python train.py --n_experts=32 --normalize_top_k=true --tie_embeddings="early" --optimizer="soap_variant" --beta1=0.95 --train_tokens=589400000 --steps=4497
Below are experts of layer 8 (counted from 0) of a mixture-of-experts language model. Rows are named router (the router's row for the expert), up (a neuron's input weights, with its number), down (a neuron's output weights, with its number) and show model dimensions 128-255. Each number is 128 + 24 x the weight over its row's rms, rounded and kept within 0 to 255. Numbers have three digits each.
After each expert's rows: "gets" lists some tokens that make up at least twice as much of what it gets as of all text; "comes before" lists some tokens at least twice as common just after its tokens as in all text. This comes from a sample of Wikipedia text that the model never trained on. Tokens count by the router's weight.

# expert 17
router:143145104111171121150175142151125123142156150130100131108129134109116173157151096108144126137127117137120123139117136077165101133110160134156135117161090133121138106166138128106150122108106090123162122137146157135100126154161124123102113154071130121083124116132136166165114137147168100142158167123091127075128115162124098163120173129171099110120167128098129127168151100097128162138142
up5:119156076160132167142132131133157121144144120131126091135130140112130131109118115157102178139173166099166183121161133153136136119129122137110175157097127158154114083127164118136137173158138149102098123127093079053108136126152107163109113151073142115121126141129107130106146138155171107141138130131131150102129127132136097144112136179151148141123153116144105115134158160124115109119143
down5:108137098181158136162099136090130115103119163194171116101182130151096098143140107099132126139085133133125134110142099169144088123146143117110139132128158119105114138140102132135138114136138159119130143151065076156130125172143145116120153178124133157169091140091113132115112127095140142157094148095111157142114140152145084121128110139166126131123135105096089139151151134141112127162111
up6:093125165131117124157102118134120135134131114130144105165119131131105126139127106191128142113093100149122117105131129104097165124129099124141150145133118127098097093146085122105135123121130128141143093134124135114146150080116109161147145107123132133156103108137116162117109109135160132115111147147119119104168149124099161133172144147101138094197153120156127117120104083146112133124078
down6:115107176132127090133125136130159109121125131150160120135122166126125097123120089127131120117107078159155135082107122142061144144075136123126115144165102127137118089152113133087146124123102116090103110184173145127141117096151084127118136089129179129091116110120131107153100153131090121124129110149133143120092154146087149135109090114156109113170107168156120096110155122102163096154169
up7:102137133129108122167123135168140126082117153141146099178129116160117138096103112115127096141151120096075106100161172157138171120119166125132100099108131108175136135170100119131095147135177113127128112143179136128117116070130150100125139071172129131103106101140062079096137137136114130128149109112106130147123128140129104105097132114082091087115122092114135114128133092126092121141082
down7:151143081143161104162138157142094155142127136147114152090121129135078113131126151126128112074137151188138135116156162140186100089120133109110108094144133172121097108089104124161115140170104091105138120121142112082104113117147114117105104169140132137141131128112150124116156084149149156117107102163108141136092139150099146089127113152143162108118077114116118129117133173139118138126135
gets: " 19", ")", "\"", " 18", " (19", "=="
comes before: " |", "\n", " 19", "ment", "%", "2"

# expert 0
router:119120122117122130089128116142115128142108090117115116178196096114094148137142142148115148131121114143134153112140118162092132130135140147106120126014106112115131092149108135142173164109104176145083149105116108122113112154146117131124146131132135137115142160131119149129108140134160161101088144120111136147129164153116135114116154032137123087117115094115112112175117105160129121087169
up5:114115123111079159158138138163153141145128134186180090142123153140126162091131092093101130131150134130153168117118139125118159110162125133148164131082137099131117134124141170116101151156154125100132106141094087088154112128149133128113117140119121103145097189163116155122150163114150080113133140101199153113129089168136120118101107186139145137108142105144142103115122191093105164116129
down5:131165113187125128167088110121135113088157131182182119118136131142075117094132115097157139148100138092153166142110097151115083148148103142121138139133159120052110124123142136164147106134140151140127158100091144134097100132111148109144134110143141084146117097140108114140111134157112145152105109096126146155135112138109134132152113096137109137090168125111111099130141120155148119178066
up6:148162167132110115148130125155120105083149141134092155142155138122129126164127090173138153120139121137124125129133139128126158136098088082135123146137111138084125135114117106131109114121079136114097109147133149126122162115112128111131143125153140143123129120140120121120133100091156133111121128148129111114112116163099125123143126143134125113154167140172182134099111123149100159155124
down6:150130137179116145156104136132139144075147113141116097114105163109139120126142095118168105125127109163105125075110129137116131138085100151148098139144126113151098114140117121106128147095125087141120107098174151121114155082180128125095123109124158181129129132117187136130133153143115134142132113110109131165100193125081152143089121113160107087161136136166102112115121126116114106167134
up7:135136128142145097142146124125139099079110126123100089135130118152156135116139119121137092158121078118110118141150134159150195135110136096169134076090128116153132125156132134153125163147111140135106112168141164162116083060121161107130128117155121150114110133163096082136142112121187118147170120129131127126141101145138104138114143106114108115088161106143106122128125074149081135134072
down7:114125101104145098153128141116140161151127126104138122082144115118093128140133160116100129124128168141156149133147117109140106103096129137121135113162138172137070072131151167157140164124147127124194127147110100093139122104138114156100074146138139130146163115118095128120173109159142141126125132168114152130133168129101129113135134155129155099080138094168120155121152153131131150128115
gets: "e", "me", ".", "ce", "a", "ve"
comes before: "s", ",", ".", " of", " in", "\""

# expert 15
router:159150121136131170088123101157110127148119153117150157146156132125111102152102157112146130093130128162145140144152091129119102131119156165115084130112106104121138117121121135139113112130175099151050149123182142115137081104118133108104157127129123191106134153162127147138141101132124120158157084169121104166140080159122132129128109086133082105143120141141093144106143148101108135146131
up5:097167110112083164170123122144165119129141131137154119132120125141109106134150126133116148150144137122186181124149126120115157127146135161124154127083137123139144123146166154139121155167118135125123130119128082073110089093148138123121081220098117130118168166150106143118136144098162068133117171121176096146127110115147143157100125184107106151123097122140119113127154139086117151128093
down5:109116148161121113132100172108137148149123183189200095102149138133104100120140105111134152096102144087123138118080148170133111131139124156127156150112129142076135150094145146104141105129130181134117150139096105132111098088130162111141113143153132109136120133131095144111101145106166130160148133085145116149145130140119144151156108097097102127106120117127095120128142130136145137178093
up6:101146136135146106146115091128109141122148151124122132163129169160154119119143106152138140126114105150140150110132128122143138120149088102160130164166118140075109124120107118123118100107097127120100108130142158124168147094163123103125154137121070113140138115134089130135133123107165120165106129155165119113143140143104130157155109111129158122172140136137175120107105103169095138148095
down6:113120156100099123150101105124156144128123106128109105096113163137138124123138068132168106100097097147137158119101141114092134136111125122170144129158142139136130103152103107083108139109137162114153113136191155127148134090147110085101150079131128138118146107101151091154135129126075121136163097101159114142093171137058146127086102154125102106142131145153111092119141131146128127183126
up7:136148117128127082133117112147127115105137149148138079151137158164122133121141119088125137122131137095123128135120109135140183105137150114127146110125151096169142176140113132119096132145144153133106118154145116133144119105107153152133125094127099150102121124125129107093120121149133110153138084075114146154191115161133083137105138114103064093110121117089121103147126122139125114126062
down7:136127099130130095144131148124132158138119121136110117088161153103122110147099137116092149133147168159121132108126165143154153125141122161084122125162138150124072120115138142147149141140125100083135147164110122118096121102143156172109134163138117128148134130086137111150203113136149132137107120157120153143115154190103148098093128167144150120141119128132117148146154138120110138141141
gets: "s", "ra", "u", "as", "ma", "duc"
comes before: "s", "t", "tion", "es", "y", "e"

# expert 11
router:164142121135155108129170110125145134102126136133125131129137151131109124134174124165096076104175107128135113143127105080132147109131106125141143142150056153097113153106162112143119129164121137143173103111135116150102133139126097105123135133122149144153155103156142116110116106115109112116104120142104129113124126090111152110121106100149143120148143126061135133125151153114122078084105
up5:123117122136138149123113158148191155138152141177139108114130150097134123086129119153085126127115153134118179119180131134144156147118119128098160134099101145150111146146125127174105166130124153122100144105124099073121104127142137137134152177115126083126117105129175126111131169108143115151125136111146126133096129129138103081120133167177132120104144101110107088155149159094117099111140
down5:157126152172119126112092150136123131139139147156179127098150157146095127145130139070145110173096181091109156093125143183119120132132169147119116141116132082064085147112140152105129095199130166114120173110122103139113094135130143112146114132150135109126117096110107148123090103127141143145132154094142115135137137109103154088142115087148139153081129111155081145134144120156107105140067
up6:117139193107153112137115093148126132111146126125159127167179119125133164107118096151130123119152108119157178135100099140129166119150080096141133172147086158097109129145120093095107112144104129149133092162139137125139170107128164113130157137168134109117117141142142125133174150106169150120123129170149125106125105150076122133107116113083145086137138117155130127111114107170101148088098
down6:119090164125098118096120149135159134095093148154128103096131175141139132144118097147152150139124154138128132148135149110143112103142139112156113168159125136139084117121109111107151114122133127127116130176138144150153137087134076127083139074110162130107080123110134124179125134126074147090139111126118119137077144135084143130082096140133112131176122143140092120097157099112130079146128
up7:122126080121105091164103114135136127099125162143100068141153129146117152150128153112123106133166128114095126148130165166116188159120143127147138071110106106168143157189114156123121111153131129142129122185160125123166095091108133115104133082130137116115100118146131085090120105140132143153123117079094116145175110141106122114098117124148066108117106101118116107129118091126090116133089
down7:115143089154164091131119116093108131134133134106129145095111120133082136129111131118122130175111166171131116166147093155162115128118131115078100128162148115157093102111113159174171129133134128082156154167112139131139128105130107088113103149154128128174178094155123125094181085128139128123111098146129155092091166125105127097105189173132173081091115118148107098128184136121139143131122
gets: " in", " of", " 1", " 19", " 2", "1"
comes before: ",", " |", " the", ".", ")", "–"

# expert 29
router:137169120136108143106109198122117151146112154146114119138150139143129136128091122113132135142113144124129171123131142193125149129111107116067109150110135119143136112100099109145125138135163149169147141136143087157126091108050155119107124156121138112151104130136135138131085128130137075090111167180081150159114112131132103138135139128102126150129103106132088101153138100112152133104113
up5:080170135128051146159120138111178124156171116163129120114132098129109127089098112132093150111123153138142170109130130107128141114115164105136113143110177127147121108137145117117148143140132124099142130116100113069153116122123111140138133145123139115146106140172106139083115136103174131161130123134181156133115146107161128119113122147162137138104136124125070096100149185089103145102115
down5:126155096180127112125058106131132145106130149188164119091152152120102097116123154146133124102127117130138124122133132165145126129152159120120126123053148109081142169113137100164157107135128135110127144117078128167104112153096163089143132131169140158111136143131122141117094161100115153186086139105142108160124119093104127127150101087128095141108147136103058133133174118158149145185109
up6:109152170122111128153114119118124120089148127130118153182133116137116138122165077167170145099158095156145147140109123124139152120122090085132142139110132131074133115124074087111117112127096161167131085135108115101155181079118110107138171165154111120178129117120125124147103133113154125112111126128133121097125143142113133131155139138112147097149153131165126108107124127166100156118071
down6:092141154123108095130122140118167125094129118146089107116099164143152107121162085141140131158071137168136139088089115130122124094092114133163124128130100112163129088164106097099144156141141132114129121164163141188134128081150112097111123099128144122108130108118163109145125132162113127153119133133126133147061159166075188118091118091174114120153121168150080122119113100134116081165163
up7:138149146126141107158150139151154126075088172112108094192162151120129113112146137111151095127158127134094127149146130158135135118135146103120135114110163120157142141144121142137106140153144117107119135150183149134100111092110170114143142093153109113129099147136130117134123126124127119133136124077064132128139095127118129163084121091113078071113109085121151142162124147122094088114095
down7:129131107126115114136141128102112160125144110157138135070135154121081120154151133105129185103137187187126160127152132104143134109135113116108133111175131180150075128102116138155171131155139150075172160181137115119115135115112072160131100175151127143158116162086132115130155120120110148149103091118126170147100155164093154111103141153134148116104132095108123122097149133131159165162135
gets: "ing", "it", "an", "ment", "in", "on"
comes before: "s", ",", " and", " in", " (", "\""

# expert 20
router:134093108121103126115135131111136120120126147108121127101130146089123136127129106145167141137120128128133161145147080132105083125128086154135112114149138149127129113109155140090093139169112170154121131154135113123073110123134146075155136184147118115086116127094111124110145144099133124114145127107195120140136106135139114157116105176092127116147170138170116118077121139130175134136150
up19:115156143121096128124102108154120167078114166138119163126141111150108090137144123103100095148151145145105094139151089150151129117135119135117145139149201123128117135118098109119134096111118132089146122114153191116146104151127120131120116099160136127173117111111125102156098108100109128121145142122145142152167166131113087185137150094120103131140134081119127155135139133137079159174137
down19:118118119125086155123100122101152099094133149162130102119105107109158118146092126115112136154143087122126164144124150154137135135136140151124125138110184116177111111090077094132131105155152193161161138124096134149136125158111143131137144129080112122129117144144158151126165117109108095132150146132128133186140142127122083114120130155125141117123173141101144152130116136068142137164137
up20:122062129161127138140130145164139120128161169115110150141120098151121126157136110148165114115116121107143095077152131143119077116122093126131139098126153087135111137154137149146171132128129119150145193168112108115102138161106155103111153138146134103114123116148160098153138142117101112152130119161121206124108182108114146119159109118178138191127121164139135129124159117116153119134109
down20:142147113114184157187150130076134090154128140081118085148157097108109113096125156147143146151108164143135128124126137118115148134146132138122132138092118122156103148179142149151147133117155088125135099135107123162160065139123123143160113143103139140063144168137125137142137129143104113153122141137099139103118145130123126085118142153137074154116144114113141130132101101115141119092176
up21:137107165164151068156130102105111135112090125117119129076110111123102118132137141124140110161108120160145113076131136122148142131103172158155079150159135123119117129103136115133130163150162116100093153096147131122138158119101125146110125136100126160100113138148112162086131107114129114101190189158129103165149141108104146138111102095098170123084154137127162097111113120085181140103134
down21:136116200102153137153156120145145079138110099147124185087137104151131133150155114095122127143146109133130119062137164106123140141129061127131113104146128171102171138128150140137124095147146147079116134076131060099115128127158143132159117118136120106057088173133142122116165079119151133153147153154118154109129123092139102097077162106123117113130140138129159130104106107109121118137129
gets: ",", " K", " B", " P", " W", " M"
comes before: "\n", " and", " but", " which", " including", "ang"

# expert 18
router:122119123142087090128101112163147150111154100156153132150063130096128131137054109088135078138131127155123128159133116127181105102124117158111075097113145116171138100153114142141166110126123127141165114137088129141137150119135131187135118072145116177140116109126151113118115138101150081104129099134121124118148131133096148119100172104120132136116138155119146143150131109126130140114079
up5:099149119138073150146119110149169115125113126160113079147099149131165139095113118108105152107173159138159180125139125110156191108140120142146128134080138116166118126119117133114099148141111104114089140089098109097131167157131084175106096164097130125146125146132168132101111139112107107116144125090134117111098125117129139129099097162145167151121124132114142139103146184092120142123073
down5:116119091157126099112089131135137104111117148153197108074159091111108131141119114148145153130092129112129094135086129134163111118136179123113151142065093114083127165108117146141115088154137123123137170100098126126134119133120128139123106163130119101179097128134115143136115133107119131183099115103116154138122131113136096134138094141126076156110171128118106116160141136130144136124089
up6:112133173129108113164119105131122110097128105129106141167146111140113147113128094165127148095156124147123139120122106118174144134123110107108148174123121137085139087136072144106078140139133117187131082166150142105138156085127135126096145143118115116120140129126107113132123096104150113160134114163143126112126126117090142134166114088112149133132149134191141128150129123187136146088075
down6:144155137120133074144095122112169111094144121108104129152129163110116159090093100163187132158090135135148132116124130089096124109116154111140097126205131111119104097125135117135135124155103131154134106140172147166149171068103120103110141099143168118122112118120130106163094121133100100129113091118138133151153149077110154123113111126126128124144112141117124112122176132128108132156136
up7:170129094143132120169118128122159126108093150132108112154144134143146147103136116120154132126122093114084150128147118152104200110119147113143164114131153132110134125146138150117111146121173125122132074134183150149147102090115127091085123073113146106124122129136145104094140166144131150152134071142089101105139117157132074129095126126097083099116134122121094128117132131119086140134103
down7:119128083115134124115093151142136155137148129155132122112116155123125186143131103140118148112137183196140139096131148143142136097149143108118115103162143155161107113101142143198149142173092093087154138117089090130103152080147150169138127152149111127192118138149122120113186130126105131117116114103113163123135154127064103097136156150140166152109133125111155131118139144122134144120119
gets: " the", " his", " an", " their", " its", " her"
comes before: " ", " first", " f", " re", " st", " c"

# expert 3
router:070121147154117149135154079155141128098140161123129154136100126108098119127130146139169125071165125119108143104146108114121185144119111119137127137134154092145102109088141135104138125120094126121113112084101129137119140109187091061075176115143135135129141109151117100075087136096119088133128147110108136134162135118078164108153146078087143172109128151179131117102120114124132136128119
up5:102164131110100148159092143152137105124155118142113145147124124093137144126154148121093179117147152120167167125125149111109143145086089134116116148078138127167142127104125136102103140141143127140087133131102084090133168128148120180120134156117141083145094140133151149149145139102145101124160134129139133140123103100103121117112137185143170104137128161125129081134163165099136135081131
down5:107155090136130111134096137119126121118124143172174158080134104157085129139110137092125132116112149108099165115122097150142125156106142119116179141101106146105110110131116125122131117138115174110128144091110106144065110161138136132159116111110128126161122156107095126115136109121122131134102099086119115090098167120176152129127116105104083172118151133134086124172139169125118112161120
up6:098110202143100136133122129133111154104143116117114143140129104170118112115117109163147141119155112140138174118107111128122123110141087139128112160117132147083149103173078089118142133126079121142112088138156132108141146089114130142115148144143131118195142099127130139167127140109167130132127107153141118094131133149116123111148087145156117119167135140154164105120097116143113118100102
down6:117141178158095106147104159131152103140126124152123089101116177083121083129154095149139127136087139145100125112130172110121160085061130131162116127165120151142135095139122133118114155126118148070125130159160136153116135107126106114139138090123165158109109113091148095129127147144103124161172131094162130123092158151075151100093058138121129139134100126115077122103146103160114106146157
up7:123149087169104086169128104121145113064111146104123111148147123149114144091118122143142097152149085121066110133137129152090150136116134132137159090111130131155149144153111140134099139135144152107133112156150177148145115110130167129104118129150117129106112141143150110121137108124135143151138127097060105141145086146119085125078137112107083111107160115114115136161099143114115114143128
down7:143120088106156132111127095075130148159138122112131143111169142096089129132145167143117130110127168159144127135138110147173121086123129124093076144141148150128100127077159115141142131129122093093122131109144085102090145130140130141077097128128130135156163164127141116135123134111107123157088104133122143088124187109098175061128145146109141156104109105116125117105158110159127128144135
gets: " and", " was", "|", "-", " is", " |"
comes before: " ", " a", " the", " \"", " as", " been"

# expert 5
router:144118104162118114109135130119112135141141132129136117190179092107125089127091118114114096132132157129151144100118125161075128146133123120120175154111183139114112104146128130117147162100133120152078115155118126113120135125131137160119167163127143110123123146099119127139125095150117098082094110109123119138185130125131110119152162073094144083120122093109169149151137080194188129119140
up5:134159118116143137082128114107177114144149088160105100142152138130094098112115111143088138129155116105149155115141104151110177094123135129125101141106124154155117108129147146148130126170109103112106112125119073090117102107136129181130108171114150107146121175150121127123142155109156130131157112162173141119134146145113100153147147181162135132133175121165114100108134163125152159122101
down5:072111098175098134146112143118133134123092129161188132122128172145129160152130077148156148155112146114118152121097124137140146130165129120151168156150121163080083159124124119184120096150134150137094154148104150154104111132120105113111109166186128110168075143128134108104090147116114124154105154098108124167133121115134143103145107104123106150080128129103085114099164118136136114152117
up6:105164142128149108129106119132109125096154110109110138182122159154132124119149089171148169119121077150133158100111124128132129141132101090077154160128120132113134130129109106125146118110120103165135127134130118111148160106191139113128125153135129129118163119123093139170140138106136129132108133159142104104152117138095116143160145114085113099167137122149143123108105111156129105133088
down6:129125167136149089153116151111154100114133107093104102107121158106122105113135103131139125146095120198133145108125124129123124124107129118173130117154142135142127111120092101113101138110134125143123109134181135139139145095134082084105143122108154123108110139130143113162146124126118121171170118102111136143122149131080158114068123143144136123157103147179098106117150128143129076171134
up7:112154144140124056121126162147122122084111148148144096155152118120149130123133142091125091140149133111096128168146140128115154128151160132088120078113139113140123134156092135127126144146157141136135097149175132159142104098120148105140108084154126132113135124126124092131138120144134106148164106121103105107164100130105096124094116094095111117114120122109135115116126133117054127132079
down7:154127094148126091170145140132131133156094116126137127102136138113123118160137157116081166100137173176136148150164132124144128092136143135140121123163157186112069097103116146163144140166122093122144135136122106100101133125145125150094106174156139136188140144085145124107150101123142118123107086152127144159142173151103105099106141169145140100136136115132155124151087170136125170125105
gets: "'", "er", "ment", "or", "ctor", "age"
comes before: "s", " of", ",", " in", " for", " and"

# expert 16
router:147107105110116147131123121109128127112149154131147127170132183114126121106125136109168116159117095121139119150128147124161174117139180159144108127189151137137136129094135090128084145118156087144134125140152130138087118124129113112165124182100104136123155148146140120163104154132151075095087141138115118131150118147160123106137153123144172101145121105167094139067122135123141118105125
up54:112095161118115159107095110129156081094157140154187157136117139136118111153082132146112136105170158121155141138098153091136127113172179148156169134092141088142099146145130113131091177113129173175148148108067161114114103108136117121083073149147124096101151194133115131136169107146160150125129167140103131134126126131112150120144082163134124155121084117138145129151121125162121098136141
down54:158124135134134150122109112159104135128110090095158141137127158113137132161175101124083150091142114145133127099126147115114133144092095136132118143122116117140135151127128115076149129171109130102114146064129090103111139137141189135176181140165072134130126138127112154131136113124136118139108126146102152158110158129134102167162143144114121076139121124144148104126135099143134108119100
up55:152138110117134104106138167136111147115090117117088148119139145141049120109164135146121120110143103155127141133085087119161153148141135161083100097177121147096118144132149192091111165118126088135116136197138163126095082145151109122181141159117124167126151120115175109174141124135156131122117156093159106137143118135138133128148135118118118118145171174186135132092118151085125155168099
down55:139125153142148162114131157136117115104117114115112141137135133131139131151066132082158121140085141124150143125125157217169115172146072106134108097102142167167119155100120115112126144136121115138112105110124101137143134115148128097121092091104139149170101126083133127136075147121179122120114129102105126129118122156171130109121111113114124155148145103112173126159119147098135137100145
up56:115157136096143111104116139137112098124122161149127115120155112136108104159131130105092103111120114115147103149161146100140114122133134129123146115108156141190105151142091106139109090135149168117121120122146136091116135124132104169097133095203111157126133103093135167116099152114156130120147133121140175123098111139169112132123134131127114120105097120159112156128117112121142191127131
down56:115124134115110134139107132136104108144129144120124104148124162157089133162160126172133117118155110103109164163164094101159139057113166105129157142143153139137070139175137106157098149152095176157143097120129138080096116154143096124140141113108124125118102150171133131119129097130150116120125184143114092172135126128107138133178100120128144153117136121116097145130137125145100128102147
gets: "\n", ".", " for", ",", ").", " that"
comes before: "\n", "|", "-", " The", " the", " In"

# expert 21
router:123098164120137188143138130129100121146111172107130139107128136114131114139119122138124173105114178112151138153106129106149151153146112158156087110174152111132133149115143131147143107165116113120173121145129139127096169196150152131100132132189099182110115155142134187152134110167140142123110137145144164107140129143151128114094141196159095161111112122118117136167167138206138109100132
up37:115139180136112124174114117101113141187151131163150076102158135133127165111109091127108154160143134147122111134181154103065113123080130108146166142115151110139140115130130153128111125117123095078143118140130117138095101144134140102146127153138075120160161155145176118153108119129181101154128139111121142139099113164137115095094133124130108148132137127142144108131130115067137129135116
down37:131098154154136129142142158083127121169077165123152153120168114129126190151123103126124193125117091098077142118091136139115114129150126139141154162125160139198119115126118149138125116119135127124130171131139074137147161144110150133181094122157106142108112107118166109126122124152118131149116107130163135162097149147109139112130146120079152134131114134142140133138178145110190137156097
up38:170110148114134089135108142126120104124125084124163159092129181186173158147158102130165091139126131136112158165147113108131138136105180143133130129117126103131134159154133170152168160103130088155110133111141127147122152143177154125141111132100128149167120145131104063113129111132090136120153108121143095110122153085124109139152082116092093082126148129135126142130154155163085140102111
down38:170124137135129116158101148118111171137156125104104156154099108124130114168122116112130113125170163126100114155095138127145099142114127133111159121126167116171094116139111137141138125135150128140128129090104141150170119128157113116137138146103135157046152120132104115104071144091133134108130141169126160109119128122136140150118132101100094139136169142065102104094110139106117134161146
up39:094121138113166140138104191123115074110128151118163157134101146148136133144112142099088117131095113113147087133123103141117109120130148154140101127110166126115171098138142138120125081112124170130162165132134116162104105171151156129138137103118128127164113159084117120134122117140131163148115150129126122117142133099092120142133125120131180083081128153153146108149147142142135107119137
down39:124156107154140104113127119150159123120159103162146138102121149135104147106111119116131090093104119177131119139121123173167110137099138103114142118127099123105140112160132110151110128120133136120174117151120124085131140144123150160126178143164115133132092104112072149070111147143109183098169122144094096147143130094072134079123124139126113124123151154132079116142137165100129159122148
gets: " |", " the", "\n", " The", " \"", " of"
comes before: " ", "==", "The", "===", "In", " 1"

# expert 10
router:133144120139135104141140073135128120100116106102125128107133158118158129128166126115115076117114115122109143123138135121121162132120119108163110120089168076104114153103085134125169106147110146070166130128115127091128135148140138173133114109093110151096120096149124136152107138127135153122100097108185108145109128131113108101160154141114153140135133115129100131104099143066132182134172
up5:113167120112112143147112075147169118148164150127133109123109126127145153110159138097118154119175146105133175103150128116145151140126101138107165155076112133109153116129159123122109130135140093089152099124107105062111143103132119124104141119060121132120153192144118158109138155117132141117134118156146105114104130108102132137143126219139121143115131118094113109125186191110127152135143
down5:147127134156147115125095133086149154138128159174158124090150140145089117109094163090156127145128109100109111119113062160166130122154106103127126164098149133086111137107155128131077108169111137120110142123107152150098117168133139093170154156160131124145114159162113147097116141104105166158104114124159142106137171159111150099126118081094123168125181124116101133098152125125146104117123
up6:125120186108110107127081101162171157090139118115130138150111119161127116119097133160136160117165078141136184120120116127130105102143106121150136147134114151132120142144054106120105137148098137156168093166124153097144166100129156149096150142142123073148123115153131127138125137103159123135100123110139128102150134124113119177143107107172174135158145119153133135131153123166127138121087
down6:109131161139094116120094131096144123103092162130140093100133156145095125119141084129170136122112134165124097133136148122137117142078109071172149133171110134143106099119115130107115127144119145126133104126175168156173138145137112133106107073130176119110089077129126122157156131142084128142160132143119134125055127139102119121069132145112121138151094148130108147099156088112147070161116
up7:162103114092184089169120135171118093098088160124142112140144154138147146102128061111136114150130117102114133130168136157132162120141129132131151108093138117157127127166117142128104153110125129130170102141162140130136117090091166142145130099149110095112090150153152095103074155130117133106157116106128121133143109128100112092108109103068108104117155092117135119148115097106119079130068
down7:143149093121122089139141119093091137133133144178155115144119150094112143157136153100116141106148132152148136145147136149152116115142131104127112125161150154125117108110119162138124110139146135062129138138097141105123136091129146156138109158136143103147166106081155121098167126121131134141110114142133175149109179180075123118126149156166155142096081125109148104161150143132131132135177
gets: " on", "-", "|", " by", "\n", " from"
comes before: " the", "-", " a", " 19", "=", " his"

# expert 12
router:089135141134135106162102118123141120119139112131121143130086168131106152132142109143147136134135157138179116106132121125092126145144125101133123113160100155138116127143075143116155165135127097119113077091134105128142119122110124116104127116071153089130129113126134135108094120087118142160087110130156107101096163120056118139191180094151119126156154150181112077117114115148129102130165
up5:095161083104124160143130145134169109164135112140137120140128126092149111113133116131088137137160142103132188103159155135120151148155127167115112140099102172139126120147158140133085163144105122106122098103137083085118136118144123143141140130114151119164125160138142165120128154115166119153153112154129137134105121113138142151136120194154111131141115119111124109124144148085113148117146
down5:115123109142141167134111119095163142124149139153195163112152152114077120123126142090143085159097151119134120155125079163122150126154134111108155143132148114080150173117124141117158110153135095139124142095108122161106107134132163159133119112176080116173105155148121179114127133089142138126133117122130154138103163136104149125135091127103100155102122135086061136129142117172116093197110
up6:112147170139112150147106097122118123118156118123140124170121131148149103139139092147109115093130097164156163111128103147125140127144107112119148160170150176112109120125084103112113132128110099154157105139119121097133174121149141100076160163137139105149134129125116118138118123101143136102066128137141137104142137157151118137161121137117131108171154121167131135098105127137083139105076
down6:145107154126139100118099146120161134124100125142094093120129189084124116088162073134164127149115101152091156099138123138105136124102135136175111136136108123190106123148119107080123110127136168147106120144193148122126148107130101128109156080097155133113111126110144078137134151138074133127137121105137155122082169098100158097082105131143112126157110154147079117100132095144157127188155
up7:144140113119124083127128124148123142076146160119116126167123154156104134119157093124113129110148132098095106132124141167111138112137148123104168129116183122144113150159085127136075169177111126121136090189180144112110127092121149114116142085150146101119068145159123102112130163114134129126153131113148092135152108114127120131108106112137081144121128117130097106131160132140049107130089
down7:135157086139133098135132139093105171114135095149135150090132118135098111173109119147100145134146146182126134109128154126179129075132159148094091127150161148101119110116146139137149105162117078135121147132141120113116118105148108119077124158166119132154164164117116116126155145119114158140136118162162163138094147142075129135110152142130151116119153146153151115161146141100132129126125
gets: "ed", "d", "ing", "ated", "ted", "re"
comes before: "ed", " to", " by", "ing", " in", "d"

# expert 27
router:113130112134129159089181141123133133143103127085150111118212109122120108109165137131096159113132126138156110112154123124143142156114106121164155170123138108133109079123144137133116107124146121165121145134181121121142100132180100096144101109180110136106104141125095107131092136147119105133172124125112098124202122115162150113112087134081180126104130139142156148195136141142132099130145
up5:121157114131077163108113108133139133142103110121144108123100139110151137100144150105087187101132120081150201109133135152153162118160092117139139132092160131139117125132140126127100143164112116135134132112089105068152143102139123161142096140116121107132098152107161159128149118139149112129142152107125147124124143111126166119136118192127151136127142143155113107116173172124130135112147
down5:116103126172130117148086119127131139095105166175175145105155130125097141145129124116114086128068157110119119114131125177143111144153131143111154149136089099064101137103113134135129105163095128110125157166099146157101079152154150117170126110134154108117135148140110167138089160143141122159114107086130143155107134143099142095123126129106109157131149113115073123147150134144149115136133
up6:129144150116130114172089094148128143109168126118139153160139146123130154142151119154150164133085103166163153119117105116136139112154083085152144140151139144130130107143115106120130139149093114180112098163113140093136166077153118106139155154136130138170145141121144129175121122126169102141100133177155125098126147158110128142156141104109121095167157122163145123110126099159137141106076
down6:134121153138132107102097154135149080123126137139126151134135130119121138121128125108171113144115103138140148113107139114131140152140132116190134129136134138165117071143102114113121167155106150161103097177153137128140156076153108141100123086153159160139098121110164124187127114131114107164126105119144121155088183139091158132122132115165131132146129161146077113134174106134138114148158
up7:129156123133143080129132130178160142102112150118158132192122147128139134106143109116153109141136110078106146140120158150111219159127159125138151112148140081176114158163121151154089161146161116131092098165148116127100103097113139123137106065142149134129123105121150079095126137131143105144149135112097103118124134133136088142084127128150079077109129144141128120128118130142082119081067
down7:150131115116137134132144131125099153090122078132105133105158118141084128156116152131068110106120164145125154144151151145148110108137122099106138117144162155107114116114111137170119131147121117107143153128124136099107110098140108140102115173131141116179145148095147098131184109095138112128112108152135135109106163134105168093124152162136133125084098091146117120145152162108180131140133
gets: "s", ")", " (", "es", "ers", "ies"
comes before: " of", ".", ":", ",", " and", " in"